Below are experts of layer 5 (counted from 0) of a mixture-of-experts language model. Rows are named router (the router's row for the expert), gate (a neuron's input weights, with its number), up (a neuron's input weights, with its number) and show model dimensions 0-47. Each number is 128 + 24 x the weight over its row's rms, rounded and kept within 0 to 255. Numbers have three digits each.
Before each expert's rows: "mostly gets" lists some tokens that are sent to it at least half of the time. This comes from a sample of Wikipedia text that the model never trained on.

# expert 3
mostly gets: " the", " a", " his", "The", " The", "=="
router:135170085130112145119108110113134147098153111097122083157115102102108122096090167161149118112101090148143075124102142098113142091104164126123117
gate0:148131081134148098148124154126137092103162119118141145140180121134167114123084137172133156125138087157147157114102111113105127129147119145141182
up0:141123110177160131084103123133140153118115146109113121143123119145139154165118116130105150135133088139095104093155150137117144151143125129130172
gate1:122154107100148163115119147112094168104132124153133094149118096078103106137138137142147134139122160164138142124135117159132146153164129141109126
up1:123145100126141112108097143120182129091119128105142161092158155120160188117145117136159141108139131115108144092132128061151112119146122142143135
gate2:074137130151124127140145063105121136080078137124093062122123161118107138107171162146103164117103155106149158099124143121143126148133131149117145
up2:144143123101137123123134122126169138163072142155097102150153140121092125133099114118144130103151091168139142132138162181140103117147136130126118
gate3:119093101114102073089145149125122097113132144118114130112078155125139083114111149151168149162068125133109156141118138106122161138103087122134127
up3:137125148117124110122127139108143127075074127197126122140165144144107138129145147131155137161134146160121131123156139125137139070124124112161129
gate4:106134122125138141134139114093129137134134109108147134116127164141156127136068131144170125111112127136144112140140136096121138114136131172164116
up4:102177144129123118134114120111096156123148127119107115136129126118176137091119159162130108122108130177115136160069130129143116139114132129119129
gate5:131099143147147157115098118137155143090150104108128072143115122141117142103113091139156120120099101141167146105096197087113106144134115093150122
up5:160127069121134139119153128110169091121139100138096132166104102151137133112124158142124106137086122120078139114129111131128146099111128125162138
gate6:135139115146107119106098141114137136071135144088121117170191143126097112131101124092128145124083112146174147127116167145112111076104154151127149
up6:108144143151148094113126162155134149116102100135147139093154129177105135102130170163113135139061134115126078151160144159147129152106142168114079
gate7:120128145140083185142130153121155118099170156124104134137130141089152125133121101111171098144126091116133151130169177119119137079110101091099156
up7:146155160166162152095154144127110161123106125142100159134106147123138133123144115130084117137144111145102120134135106122135102141123090153145098
gate8:166107135132101124144148136119150162137177145104124135140113136102158135111150092131102166094144168098170152132081057122196110109131085150105148
up8:146132126138195131130126153110152164130134124091124133136110122143136128102096128102109118097091177139159127152131109119128093139138143157089080
gate9:133149109163103121129134109119135105087146133129105155114123150130150149124133113192112143151061151141103134107153115120155105161136159076115151
up9:143135100139096085113140141127070133151145147129116155150167109179097096145122145154150144137121142126128113146109178131137119115160119134107164
gate10:092128100131105106162149123093118127138118129094133121125201101161135111070134164133083110152094136158139129160135118117121096120101104157099084
up10:113104129107141147143139182169141135135104076116102115124082157163145149141169114114134125139184113085149126129161142084183148136111120087141119
gate11:123107123120120151133112141135134130139183163150151152103101150131099117124116093144078141086124106129093163153179144096140101150127147148117083
up11:127170076083123126129093143126104115149141167151128155138153177160131102122087111128145137138203170188146081103134150118145168119110157146158131
gate12:135141124127119136135144108144159131132160097148123063077103152146165119101102095131128142108092121115128128164137088123135131174163125118134129
up12:129140129110118129131131184127098145169122142142121184084111140094097121116114155127146104128169176110138166094133115121098150104109137141115141
gate13:115128129105147130094105105101165098077150166128144128142119152113152091136104077130113118144110112144142088132099107107142183136133152139113170
up13:113125141093113103104132112148133160156137131109127142139139119081112131115161144085174100146135121120120098129145114133154097141089168107167172
gate14:116115148118148124143087157137135127108152152183112121094132125164143185124087109111117142141087103120165133134148118145155139121104151107160137
up14:127098096115088103157142087131115164125168120137127105116089116121077157135152153130152089137135162100116155132140108144138133107128142140104126
gate15:143139120146123146115130152126115140152097114087141120114115087138137123098069144112149154137157136128121139156128162108127133136130116148086173
up15:135155155158124120137125136147111149097147151164098184130172133138111138123134104127123089169144117187122087122156092138126115085126128105162080
gate16:115139131155097129139140110135150117084130132145152170116150123107098115129155096108109127172093142142087094136139117129205141120080063138130097
up16:142131120120122100121112138140096135126116090142113150139139132144164146143090122095097109116082114158099145126127120142150140131163129151127116
gate17:131148090109119114128077126113134102099156069132162126130120123087187138099113136125112099156115094085129157130126156143119079115132159122152111
up17:121162104144102090117107125136112083084141104142150115168132156106133145125128103154103124171108128088154131107137125159111083109142123155168112
gate18:080137111118118124133117149144104115117134109142139133118167118153141129069159112162152155120108124137095155122096136090131131150054122113155107
up18:148139106141085138140142134117127130130107103087157158081114129123114115094130136127127118039171133147145130138141120095101122161110130079148126
gate19:115118113122090172121119118128127130090139122089129105146077153086101134112133092120175125131158107099095141135105126121089152129111124107139155
up19:141137090146117149125133125156192139073139146106120140127076190123110167141113115077150119111109110119131134155108117127125205136143133144104144
gate20:121135072144143127121106138145130113115135130128118102157149141130119148116114139163120139143138153150138100099128135127092154104126131136140164
up20:119138111111114084098155113109132134096116149118162111126141175150095173133144143111166122145132132169156133145135105127155085129093096105150120
gate21:109080124111124100144125137118183095114157125102085101145122162121129122088107133129096137104132085129096135116129112104125102149136147098146107
up21:120131119105158095135112108121176176096108122172130093129115143139096148144155103183102117142154102126130126129132172114145105163129173088150141
gate22:119151066082081126088139122122141145108141106135134099086157116135098125115107140110137135099092133151096165159150164125161139095107113128130135
up22:129132139120148127111149120105102121129111087144098162099092139144117117132102122137115177100151134148091189129114172111118133111152134136157114
gate23:139145124128096136148124091095153126126132123143110155099152139143154171158157149136111137139152115143110100109131131094149108097099119122134129
up23:101157139175110110112103098142171182127100113150146094151132128086116124131143128149161134089116136158161069108127153144138104129133169154107150
gate24:116129080133119138091129124137119143141154126084141133102104131142154140083064148120144121106137106159139153107146146165128144146110150141139150
up24:131131104146162090112103104174146128075107136131098127105153142170120105170123130124117113158137123156107163132159090127141087164128137134100145
gate25:164124121153137125145096131108148105153158118125107166115075116154146120137132159143140120117116174147146166120105177100092106127098118165102136
up25:111160153148145133147104082119127149104132137098114114146123071127130129137099102127111109095112127153115132137149152100143128126120156089147132
gate26:085110095114120099150109127103133105091186087118091126163122100113148109119156117172129128109132163106102092108116126123120137133184163123114194
up26:139141144118132167117115098086099098100145115115166136167119087128123115152145122098176124132112146124136133103142103139152136127118139141168121
gate27:113100091136137095105120088142118155100107146114133152113124130145103089107120082163077146127124148094132118119147151172127085125107152181142150
up27:151140113136096132086143116155125101109117136091153148129116145127138130098148116132076124153106106125138129116148159148138139104107151136181158
gate28:166143126104125144130109141093116155113164143131122105126120122049118123099090131168138115175089146136126113153136095128135098111132102106144137
up28:132188142126130126114116124096114142113128107133104119182129120146129091099057148110156156113097078091136122138114122122150127124103104141144094
gate29:108096083122102137092151160120151168120126117103116111121119125121113121117082144165099124106117125114109110119091084100144139132115176119126136
up29:133121090119102102157114130116082102181140098126130151105091098120130097082134112134143128101143112110108139124129117147100094160148109144094120
gate30:126100157118111097144161111096120115135140121115167141144178139125159099132107162082128143132095120141107093134086151115138146173140131155125118
up30:117139107134131090092141114117141130140097123132149163156140162137168138118127146138168154124112116127092119103114142150107139156165187131145101
gate31:111131087111162128081096114114165102136071144110155101146152153147108152156129107138093125131173130178112107151080085167093118106095098157139137
up31:120156137163126147125114122131094130118122155062131175139155150139105103122126173123139155111100113122077106119104110150138145146168131163163176

# expert 1
mostly gets: ")\n", "\n", ".\n\n", " |\n", ".\n", "%"
router:095108077118113188137145151086128157131169167125112092124151104108159128102123164107137115166093118101128136147094146137175155127155119116143115
gate0:157090106131109124181175149118143090163135127166112114114128126129123118148168082100128138167106144135125069156136102149148112087114103151133113
up0:138116124103110127105156163098126105157145130159160115133111117088137132121108108120117159158134089158144114108158133125122149092123129118130127
gate1:133103156082110133165125130110128138097123111129118167126165124154154124117130115121102110161152102102130148152063127154152141123070112147121103
up1:084086127128129136129144117115109122171158112051132090156134148160106160110099127136106135128132142112169139141132142106135176101183116103114154
gate2:122130143121107130128134142074126126115145144146146099108137120153158160135148141148163115148124123101122122113121129103155110210133158135131167
up2:083138099124074121151092141127106144152109139134132161098066175146138119139114141147130173104133127145059123120113143127164127111130096107138144
gate3:112109138148109121146110109112212109129121108147132166106157117124200126162125124132108103139091151110119129132133111153144093162141137121149111
up3:110118107145110155170136109091140087149109112111163134100148141108159116168152120121123096170101115107142123126136123108137128143154126134120121
gate4:109096137126144162123102119125125140096112147140126084136153100170193115109150171120113176156120117148076149101114179126166148117101172104127132
up4:120125151152092139148166107121117125142096152130124116127156120127086138155125146108111146145129095167096111089103118120136161127113157109121146
gate5:131128122144132135160147111111109137194144138089124088122113120085109079103109120160135164180146138115110149137086148073117165144134131101119120
up5:126106114113154101114087115137116136123115139141114105089123088134114170159135164098122141084149142136139111124158110111148116178122071114121130
gate6:124112088121092123132134111154116088157120129111139128132170130109092146100117132090161115161100130137137167097135103099115114182126139107141163
up6:062159149083149120136131130176167124126175102084119171116151164126130111167119133129169127129123158151103127151138155123113126153144118143141079
gate7:142163106124130156150095131110115131163130168113157086158154116116112094055177167114142114133123133108139143107120095128131162125151126177083140
up7:153149148102138104129097122124128146086123136152120119094074144117117075163080144130123112116110091156096067109147101105154116122156124105129096
gate8:110127131103126143123178108096093168117114148085115100129104123129129122182131132146129124187137147129167132157096110136162158129067111151134108
up8:157118147127157155146140159105114135163108135130106133145116121091109142113131122123137150128156113140154119146117110130088173185176125125094097
gate9:103090082158142117071119099121147129134186122139141161131138156116155135132145128086137134151143103090174148139178120095138150132151135130106179
up9:124151095098108122102105131124085176110113103129154108121147094159106100143143128115114106136109111154092138104132168148176094127129154105143130
gate10:064120101132123145150108144111157094163141111154137114145101108093104095121138130145119148099107177101147116108120148125082149128147129108125152
up10:122142177120118105109084086148128101114130151100162111131166136149154110175125174106133135122156122147131108106113142136134132142124103128153155
gate11:104127119115107126159143130127205146138132126118121095100113159141140134148149140071121144114100115133129124116129091127148129127137112115119084
up11:159113133150142114142123118092120144119128145120101114143124167131141098116140139126155082109124094145168175121106107127129127141154145175177099
gate12:130127118153104161152103143109150149101185132126122114103155115127114151111134165112123173083128092109118152126112139129172102140135133124117155
up12:159164126083112142116095121115129153139145115193125122091089120086098134152107175119094154145109141149141135128111169129127139127097128146124103
gate13:139101123172141116118126107096142120125131145145121097155174168132145122139111217094131158102120138122161151129117114110149102112148137137109126
up13:133133131101154168170154120120168155117123146111153128161118120128127157084108161136137129123116087127112074127139105148113131073121144104118123
gate14:117107128122116143118157107088144163150117112128152116125170173092097119096175113142166162107134099099105144108078149147143158118108158130102144
up14:122130119103129152136145132117050169152114136137153127131101115145164153089134154162144125098136157162127110118146129119120081101126142147109118
gate15:080110075110114187146106115089126087109136125130103151139155118074188127112114169112131079174108146097125118151107120138141146141148120138130120
up15:129123127076135155098117097110143112132125139095134178126147173141130136159121126136115135136132080156143139134158151118106127138124157126109157
gate16:141129144102123138159108109100121114133110159138118141123121106086159097128163132126147112155151104162147153140122176097121116169127084131137115
up16:152136130128089148137116121132111126160112087108099097146145133154126099137090134132147137161149143136166062155144151123092125138097149160154128
gate17:149108076139074148154173113111109146111107146136108151111131154096152093099144146144144190137132134130136157144140119107125131123130108095076090
up17:134127124093115138144115130154142148168106152129133123150122113076134079142162137162129118116115138137175124117152130120137157145128125152143152
gate18:136119110131116124130130113132127111135133136123128152148135102110114113117155121139127116108121145123137154140123128149123159099136107168155090
up18:119156142115043181123090125124157110149134146111126130108131116102166091143119164116112168152161126122133104111154142150178126169103107099125163
gate19:124117125063099152156136107163104112123163101120156136143106134114108111169146135124130130169095095129113146112120124143160107120094114106138116
up19:196140125137141104152087153146166082151121093117121170094128153137100148094126091111172106100172116090132140117100119135111132108117104121166118
gate20:085096107114143127144137116129156142164091115112116101126113147132122100107157156128139149092082164112155107120081096143138130126092127132097132
up20:122160140141143135120121116150149153071112107137109128112098099132138140126099079087181120111135139147140148135143102116153149154132131161117156
gate21:116126130138112156123105158121142120105125174117150174143128151115133148150121104096145160135105132153135171121113141125164086136138103093106151
up21:091183105100130171144109119149104137114122146133123115105150113142111128147127118126165134150139133102112118101077116156125083116132130132156155
gate22:112118131120138096104102146132153105173139138137104131112165144148127148097159142112118117134092105097136137182153131139149114098176104157154149
up22:071114128147136139170046152132109131130156118087089134147090134147099106130081069137121136133118116079185125124115146143111128130110123119142140
gate23:133102089085101161124161115102143137141135104123114088160128137119169126128172153136118100146096114102134102155115143113155109127165130113120141
up23:121102119156147141142144140167167109132111133134090148160130152109125108132132130100179143128136102121116153121126099109096115099123138112135141
gate24:117127139147123123130152139112119139144150142123130129101121144129169171156142163111120171107142130126141160135093106140153166125132153151128117
up24:134094125105122142128135130144142121137137157147131132123146145118124107125149153121084111120086112153130111079126099187149169131168120168123106
gate25:070113110070133119140153089107149122112157125109107150156104116130184178076129126115157116115134125130126144172107096135125137141140102167123145
up25:111114167119161170130139150138138140116174115123142125148160131106149119134142122146145115158113124144120093126100124104098147122145067126149143
gate26:141131095130120168134128127084111124127153139130144118153132169085113152104122108097162165155095130100124194144130125111136151129141122086100087
up26:131129133096140109114159116172121136152145106128126166126127115167143115149098102124130084130101132107166100130177136068149137152120138132074137
gate27:075075131136108149135126101102131132149148117136097114159118109138136167127106073104122155163129160166067097147122124127134138113161090119173131
up27:140174112151122127180124146117137108137112139079145170149104118144125105126168144118102141107142138117168126122104126135138133143134146121177129
gate28:134154112159121126081098119102148128122121117118122095098144159110121151152163155087108148129151116147115124133152091125154122128115141149162145
up28:156142139124137163169172164112139137106140093158114097134127093140093093172095133109152166120129112163122152134084139120155122092116148123092125
gate29:108100145140150164108134132111165154147116101089109119149137125128136111101124104111109150147166131104113137110133122137123152121107142103114106
up29:113124132130132099141122127094127113152138147147142140108195181128063100110164124115142128151158121140121123161178114153099134138131154066097110
gate30:123105109142154111142084145108108157130092131175087127142110107151160135129145147125108122101109124105112150115124120148145127125139112156108126
up30:079100145078084089131164129133110119095118097160159127134131183122119122182128153120119136067128155107138156116136162134132167145101148147103122
gate31:066136117133126136127120121128092139116119175128090108137140080076142153104120125142059164145152135097134154101134144151121103155147104125157172
up31:109154120125130143157094116135104103104128159121149148138119121153148091100162152127096158113137106101136146144141137139152115183107105141158111

# expert 2
mostly gets: " st", " d", " f", " l", " r", " St"
router:134094110097120155119082153135149170101096126154134167103158150148120123118152104085115168143161122138143166100124145131148114119096134123141191
gate0:112105119080143167112121167129139168134125144145151183146154132116091127118161154176108143125138112097125097117113167145136167111053072144102122
up0:133123126081117118094148108147172076083137123142124154123141131138113154127095132123162120108106093095110147076137139139115123163120170172130133
gate1:110132096163107101113130137110111092102119154151126128114124108087107118150144125108121130143126137149160071148122119138134111123154103130093116
up1:135122119119130132134125136133137136100101160122151156131142125127148156120114145136088158169118097138125122147095165189144114114137168125118140
gate2:121127138126153138154110133116157144089121144147121137138173139134135104100128110079124103149157125153164163148122137117102145173132127143172117
up2:145107159128100127073140120140136166107128134121132153149128111152107145090165127127092117147144117175118063163100141139166098116147154108121135
gate3:131160146123109127129142105140116086165075099150132125127117135116114128089102112138111112108125119102122134143095105124116184131133157114147130
up3:148095104131092155146127069133133116124178187128108156109179145089128149148156151172116150154144130197114132092146157150154092186089165119138137
gate4:118114110133082147121126119150123120110068136123131129094172130151145133110149162114099155144120167110098216123144142116101145112102142144053152
up4:155118141099148138078135160137104145134149115126116123128137124145087081120112079116151119094109090156111163143114121121139134090076126140092133
gate5:111106153110081103156141142086132082105107134130151090155146116087096115101144111128172168129110132099153177153150123119099066131152146154117157
up5:169129113145160128141157094103143126121123097122108141136086157157112132125144169142132100088082128141171132116112108102184127127111092166151094
gate6:123104112127120132090118093169142139123123132085122143130164114101112099154133139091096115156110094138099099127117089148169152156117171116158140
up6:137101131139128120117147135098109129170118111118109129111057112098130154103114114103131144130135171108110129130135184156111148106156112167125135
gate7:096094134131116142117129089134144145147103122114140101153122128130151116152168082086155144145130130105092138107157098150133130128102156109163151
up7:154144119133127133128117141128112122098107098106125156147123142130141103160113123128148095155138137162116101167105176122121104100155082146136150
gate8:149141129137171201124079109143119174133117151141145145131131183104142157143132135102142166160146084162084159139115137120115129132120127112117130
up8:103130113139142127150156128121121155091130144137110124149124155106167161131137127133141170145121145152076117108163125104136160084130128137119154
gate9:109121134084161148150156143128123156091121142144116135129118168124132129124144117106083120125133125094129150113152097144124127176130103125139173
up9:167120138151142160154125095122144149131141090122142149111078145121095137094145157175163146105102072093133118053123165091110136136136064135160151
gate10:125119113109120118116120134135120142119146114138103125144096111177135114116129110140104130125131121139096159120159120163099142144054108137112118
up10:138116105137115129114155158151117155104120129133115122130080164105135125098150147144123131100148180127087148119124123135169102107130104152155132
gate11:147104146175153144104123109112147114145086099117142174127132140137135111152083096089108133131100123151139164167117118172087166100115121128149140
up11:100138130127082096150114098156105087138177137124133105115120120149120151112155140132130119148141188122141117099122154111166108132144108090172150
gate12:130126131116105153117143098147114103085111092152126151150162130149134176095131100127117128157129118139125138114139123138145156119096149121145143
up12:121119135119146108112117112092122117123134146105119088122106168150087152149137152128108136169154136133129137146123149087130130189124133139070149
gate13:097118103108088186095137147125137164084131136153148124132131102122090100106184131133122154155164115115181137130093138134140102142046128144163165
up13:133098114148134126110148160139117132133093133086156163127134148110138129154150106114142079143113123122106140128096164137142186127130185078143129
gate14:147148064133146136105146102113148180098117108098106146128134160137135085105101111132110130151127138137104165130162107175180140118133115159101164
up14:107107143142112110131114120141123155129147170166097103127116129131145135113117080126131110120115157133075114169139134129137103131117134125096122
gate15:124137122110124147111143151128151137127141093138138191113117104103136113146118192147137122161165170109153167129125107137102091156145145087157162
up15:133095110105126160165114105105146083130132133130144157145111110106092106116104155139161127137150108138125097148106136152141136050168124119159120
gate16:102140150088115121158086133105152157141157129129133095113106119126118117138122137103106110141166154118133192136112149134113122121130104140121108
up16:105137133172155157150139139129149126144143140134163162129103114126131177108120171135168104139124157133117112115110123093102159119149087091097151
gate17:099139103093136103140143123154101149129184098140167099138152153117137096121144128119110151142141158070146113120084124126159109133165141103073126
up17:125117124132153162142082119162091154165115196140114155136118124079115146150170122122144165130114139154153140140079114107137126111138123131170108
gate18:139111118115121112106121137114107141154135197145156136136152135084148155126141062124171112124109122096147126122138152128159169127087112151156167
up18:143122136120158137131140098120122186146108140152085139148142129143124149097139135120097071106156143138089134142163133130134141120099086119115170
gate19:108170136120127140109151119118108126103151130123130151163101101159171085082115154139127138138109114077188151154105127137146145182123075128130127
up19:134121128132121156111121136142132112105129106146112116146168130114113088126133150119122140125114113113106092125093142139154114097147164126154149
gate20:139148096127150115131123112125121121144124165090134149120106130122106176158161112133134184121118129119136132153112105111145061150101139075103149
up20:129139109111139151131125145130138151125101137140155112115172132153099129138163129122146133119102120114133135134113152107159068151119128111136114
gate21:117094125097120144115126133152136115134150145141145143125108128148137164114156123114151134119144156120126143079162142110173123153127140126149137
up21:142096089090145124113150144144110133141201120111175166128153126157103130175158116123136115132089113150090108149119099134139096177135106137086141
gate22:120120141099128145123118150120177154130111108147086107135124119140154123133158110137146179140154138151140086160117134128126097150124139128119151
up22:140117103128128171146131118133134089103122137164118106137149110176144134117133101138107111097116117120138138147122138140132137179168141120143118
gate23:124096134087098159151145128137137127131131149139134079110103129143105122111114085127111102147124143088102164138111098080138128147082148114102149
up23:112151139141122133122146125128138152144083176103129126157130136135125097170091132123153122125111082121127137134184142172125142133173177140126119
gate24:110119111112181140148104119119150138080145118137126187147140106137126128064131112116097143130116116141097163114136101140136071121135099125128107
up24:145141149089180151160094118095158133117130143131160133153155131150142094127149156139150105182134123147117115118145100095120130122177124136078139
gate25:107143129144140112167124163110153149125171135140118137139071143111086127124110157139089112132132123094113140145130141143093092104132119119163179
up25:149115137148152118104119126127121125108132156111138169144092126150124133148164119132161085076147147123129173168111111141141116140115104128110171
gate26:074148120113081140142092082091145115116183140132105155114170126114120110104186105127144141113068109135107148118123148153161073136109118128132146
up26:123150139107137097160149124130128125120142130149119141167135163111111152129119123117153153157069129138131171109087148167120107122138143165152122
gate27:137135117109111175103114128134130133173132088143093138149141143134147116119147132084127172139170159119109131078165095103124108109081139062155123
up27:126127136154153156158136105142142154136104130157127092126129141124157118135135152152102152153155126151166139123132129112077141188161147152151103
gate28:151136117141124139115107169156151135105106147136136154102107132106171150131107150082152142138147113150171125106133133126144145145150092129142143
up28:109164135109161123175113114145128176119096122073130144150112080147163105120073115137145153122084066140107117142092132133144120141148137110143153
gate29:129097118151122142140147165101102131144126138078114118122083145104099062126172134095174114103129154123168132114146094152113145185108124126148147
up29:145111117114107107124133143126119098150069126083129119144147111100128083112156145126178147120170145118110180137123124142109133110127143144198137
gate30:139136121097101113122145148168108153168136119141156119131145150133124107158128118150128146118075133111137099102113128141130163048154100142146145
up30:126134122146107139159138128120158156114098132140137132126145120119133135120129134165133127106109109135138164113154079143149119112126119138151134
gate31:143111112097094128080134093105150101175115112132130154133127127143094109117130110123155116126158102142159154130136126147109151106110138131118106
up31:119087132155152109148146111096165106107131139100175110120077144147123130091126099160146120174153089136169149150128100135108153113165119128116123

# expert 0
mostly gets: " were", " became", "On", " was", " between", " through"
router:129143194175153075126161113155112053150098100138140122131103126127108142165116119174131104119145168119110114129142094126100126164158109139097092
gate0:129125125088112168161150118094133140141145134127123144140163131120130191159092100148130155105139107149100103169167159104135119124113138130154145
up0:129142118116119131096170143145103119134136128127132139099035103135134120083151115097144186128133053105133105114127134081116122103122125134132130
gate1:167103116134105123124152133104125103113104147150128155109168136113143077149141099131131152133115121122143141146121111118111115127138111089124124
up1:095158144167116091142117099114128103171091136126123117133125170172122117153138117120155120126097139139122117095111153153162141117115072129076110
gate2:132087145130101172101103120082183084111133109130079118163107137138119112130099112173123113135097087115146118167159116158135075156132148110138130
up2:091095122169139118146164153074086140105133133147118145113107102102148152115099156067102118120113153161111146147109108130131132108105141165122150
gate3:139120124110104185128123143090172090125144093131116159126131157124097108129094130154089133148125148080162131153133057115155106129080110118110156
up3:111118127105133120138151147130172094119146151129096127135196116099149126123121167146136117095108143081104159166125131141122137107150141109154141
gate4:077102154141105107136147115096119077156111128161129124145111158154085119121099136126060158158115152117111110079147086109094085145119106108102135
up4:154135123148093140137128086152165125163101139096151120099141082162157125158110112130133080122153127122094121125151114199144110146085109095131087
gate5:108112122136101125106135169103115172164074117097108143140077141116121119115134166152108142170169123136079125182163123142138078123144101115120131
up5:123071133139113114119138154130182112089146177077133066125175120148119120129072128117096146116121150116164143102162142145094153113120161097126128
gate6:056129103133106120146131093101183128157104159145136142123137166113123132137142145153126157097134118137118105139110071136143118126162136123143144
up6:124076143110134103150136097161168153103107092161144108113152117156137106143120155138092142153124131145135134146170138088152157155101134148176114
gate7:148099137151153142120149101078133098096131106129125135110156104124144094152103125110135201095101120114129107108107116153156121142086102107129135
up7:171121126128091106152124126133133137119145095151120125095125137135125149138138121101117148141132149152132140105101115149161102115083116158117118
gate8:132100139142146182135139127135158134127110104133111121158142140117135119100139133146082087149091096114110106148111096156111116134130097120166136
up8:118103141137143182136100111104162141141128097122119107136148164149107155108078143153143110146141145096108066125149122082096108156177122138148130
gate9:162114096113159139112140115085143151141139127150115113140096105170107125146113130139095144138088121087105120166103104130132122169125125128165108
up9:125104126086106103143151126137130098138137184112143130120133132109108116104079072178137106152143083127108135075104113133142102130127130148089114
gate10:148108103118104147119159133104123076100139120151161151139134111126125156150121124131086113127084109122136101104121100128135107115111151139121140
up10:143117125139131116134124123121135114128151073109136133143083108132095128119154113123129152133078132134130132161098118137112111127136142107130152
gate11:112074143120114160117129168124125146143133129096121128132100143097151104139093139117131096159120125114130133144125096107136182078100164128082129
up11:101192127180129101136131110116116117126118145114118165071149127148084138130146119120086184094140154160185125070109134128142120129107096112144136
gate12:112104129138111133085135110072105128163132110119110086153131142136109123127121117135108139135154110114167134120129079110142116116132151153074127
up12:128115140123141113097144165141116160107086143144093140114147111147153110168180142086125116085107124120099161121138091140152110115118158134089128
gate13:089091118100116145120113136102171108149125125167154095158110129132120138126125149149122130135084168115128147170133105156138146148180114104130131
up13:121107130123103137093172125126155122136132128152144172119109132118093115147141102194108109109143137093120159157130152106156108155080135126119123
gate14:077141143150134158107097094082159101127134172142135082145106207146149133112113137160123154162134145141145138137140113152088120158153125127126118
up14:122156130150125131182115079122126137087124127127122090159102123130107154110140158152079129152127123085095134131123115160105103157151135115156147
gate15:135145132098085112124147150124106159121102111130100094132145122120072115105129203173110127113120120100127099156128138172143104177121166117113094
up15:119122115130112131140113124125110128169111160105142122118140113118080112153113102188129095090128124087104114127084177104123134167120125132122122
gate16:115126122118154166162141122108115097122124125145143117162143103138168103126135114105099146130108099098121120121119105125099092133107129136146156
up16:136129134103146148135103110144154115151126188131123116154121140132109099120113154141150145096131095126110149128147111118122192099150133108120106
gate17:141102121127135131133142143130156100112164137192163108177152122146149088162151130162162133126100080134099135120123129101111119144115145114138131
up17:166159124104185090149160126147132126099140114107151106197130159128169113091116133140151112148111124111135132115095150113093102096133128122182130
gate18:123086123132142160126125131122142129183155131135117115140133126102125122138140119130084135127109107094129115127098065147112132103131178104135119
up18:112174141122117112132119120122120152126163129081145139071101147133151099143107129107118104140157186141141068118116100134130139076120100142130121
gate19:124139090103093131101155169115136089145095145153109118133090113098123127158142121092132103171144144077121123168105115124139136111114121092104131
up19:160124122137123110126122189177124127123092153121124162104112134149121104121123117134138139095159095166091124182126164132075143130141118148138105
gate20:103096135128105130133145125085146125149083140180127167102099163155070123093117169115109144130110105133123112139086083134114134107141149101151118
up20:141121100120131119110135146169147156127122152113140137127163099130148144115092142119153167141150123167111125107156154193099112158141089136099176
gate21:108114171111129141162105117101146120147171141156169127130117119166140121125124094201130097135117167116112163149144116142111083111153160129132122
up21:133172143110136082117093119149095142142135128117129170114150162115120072100101174142136165090130135098101085174169120141152105137117116135109122
gate22:087087124100100132140143111092186087124127140163111123089144140084139173153091140103097086160113125099092144179116117147137129166172096148144154
up22:122119116125078165109114136155086161168127119119099154125116128148141165117140153094132152097131067129159171123096156141143146133108120113126157
gate23:143113136123109088139136146126159080128111130110117122103099138110121150149098131139140099120128121125149161141125083125090117123100131099134125
up23:143096112136122113101157163123134145187108081137164088116138126133132150106140143106077153122120140162107146150105142171119118132101151121118126
gate24:186105104107150161127134177126169100101113134096127127124152153107128146116098154132143132133142149082141135156142156205090109152158100113124131
up24:142124151162149135131157099141136163106111107102114151139113156140134101085121165183132160122141134135145120090132095141146154113120169111111155
gate25:120124133108107092131146146094122117119146094158102110116152127127150109153181144172112120187113129121129120156056114137165148160153071129112131
up25:131106101081157139152134114145136120124111144159131137142142134111148108142168143173108123153139131123135104130115093110123120135090115120122102
gate26:098027099105147172129105114131123098128067132153129091147129126079159153140133151154100138153100114099161131146102140171159084089094111125145106
up26:130155139160155153134122158152110132108144106075099204147133138158101131134107136109099125130132120156136125121134119092108115153114148140125154
gate27:112097118151089111088129164104125123124171119159137128129139138123117134152173100129100120147124138126106179139151152100127126161078142122115111
up27:118116155094195139137127121121123100141171132154086121106097148138119123165095066137099134106158113149120146143131115129141129074172122124124120
gate28:152131124130149131161137109075167121162094092114163150143098133133154148110135106137113122142138153143154102113122168102104108141140127117107158
up28:158132123091111123125139152136117124124144132189051100109132151135089135137137143166138167095126089077134101150087120116110128122125136111171092
gate29:114145128145149154127101157113111101107117143162105174125161125121072137144114100111081112182080109108090123150144119148115136129143109171136109
up29:142156126142135143121155147114121158126089089163136102127124092078135135134128110093168134112130141125090172111182143143126081116125166119139108
gate30:133110123149127139063112104140172137157117125126150128148120131095112075133141082141103100119115108100111132157134124111124156093145117120176092
up30:137093125140150134133122155093140103120139128120164123150131149133123089107134178122136085077083108080148112150110128124127142124107128122121158
gate31:072088113136189129137149132094168118148178178123118141127119150140137072138106167143111113138106137155075158149091129101112099137105152168116124
up31:134125138150122121126118099113144104164118171103132123142105121192134158121119175156124147110135120162108135143146128166123109152142149084157125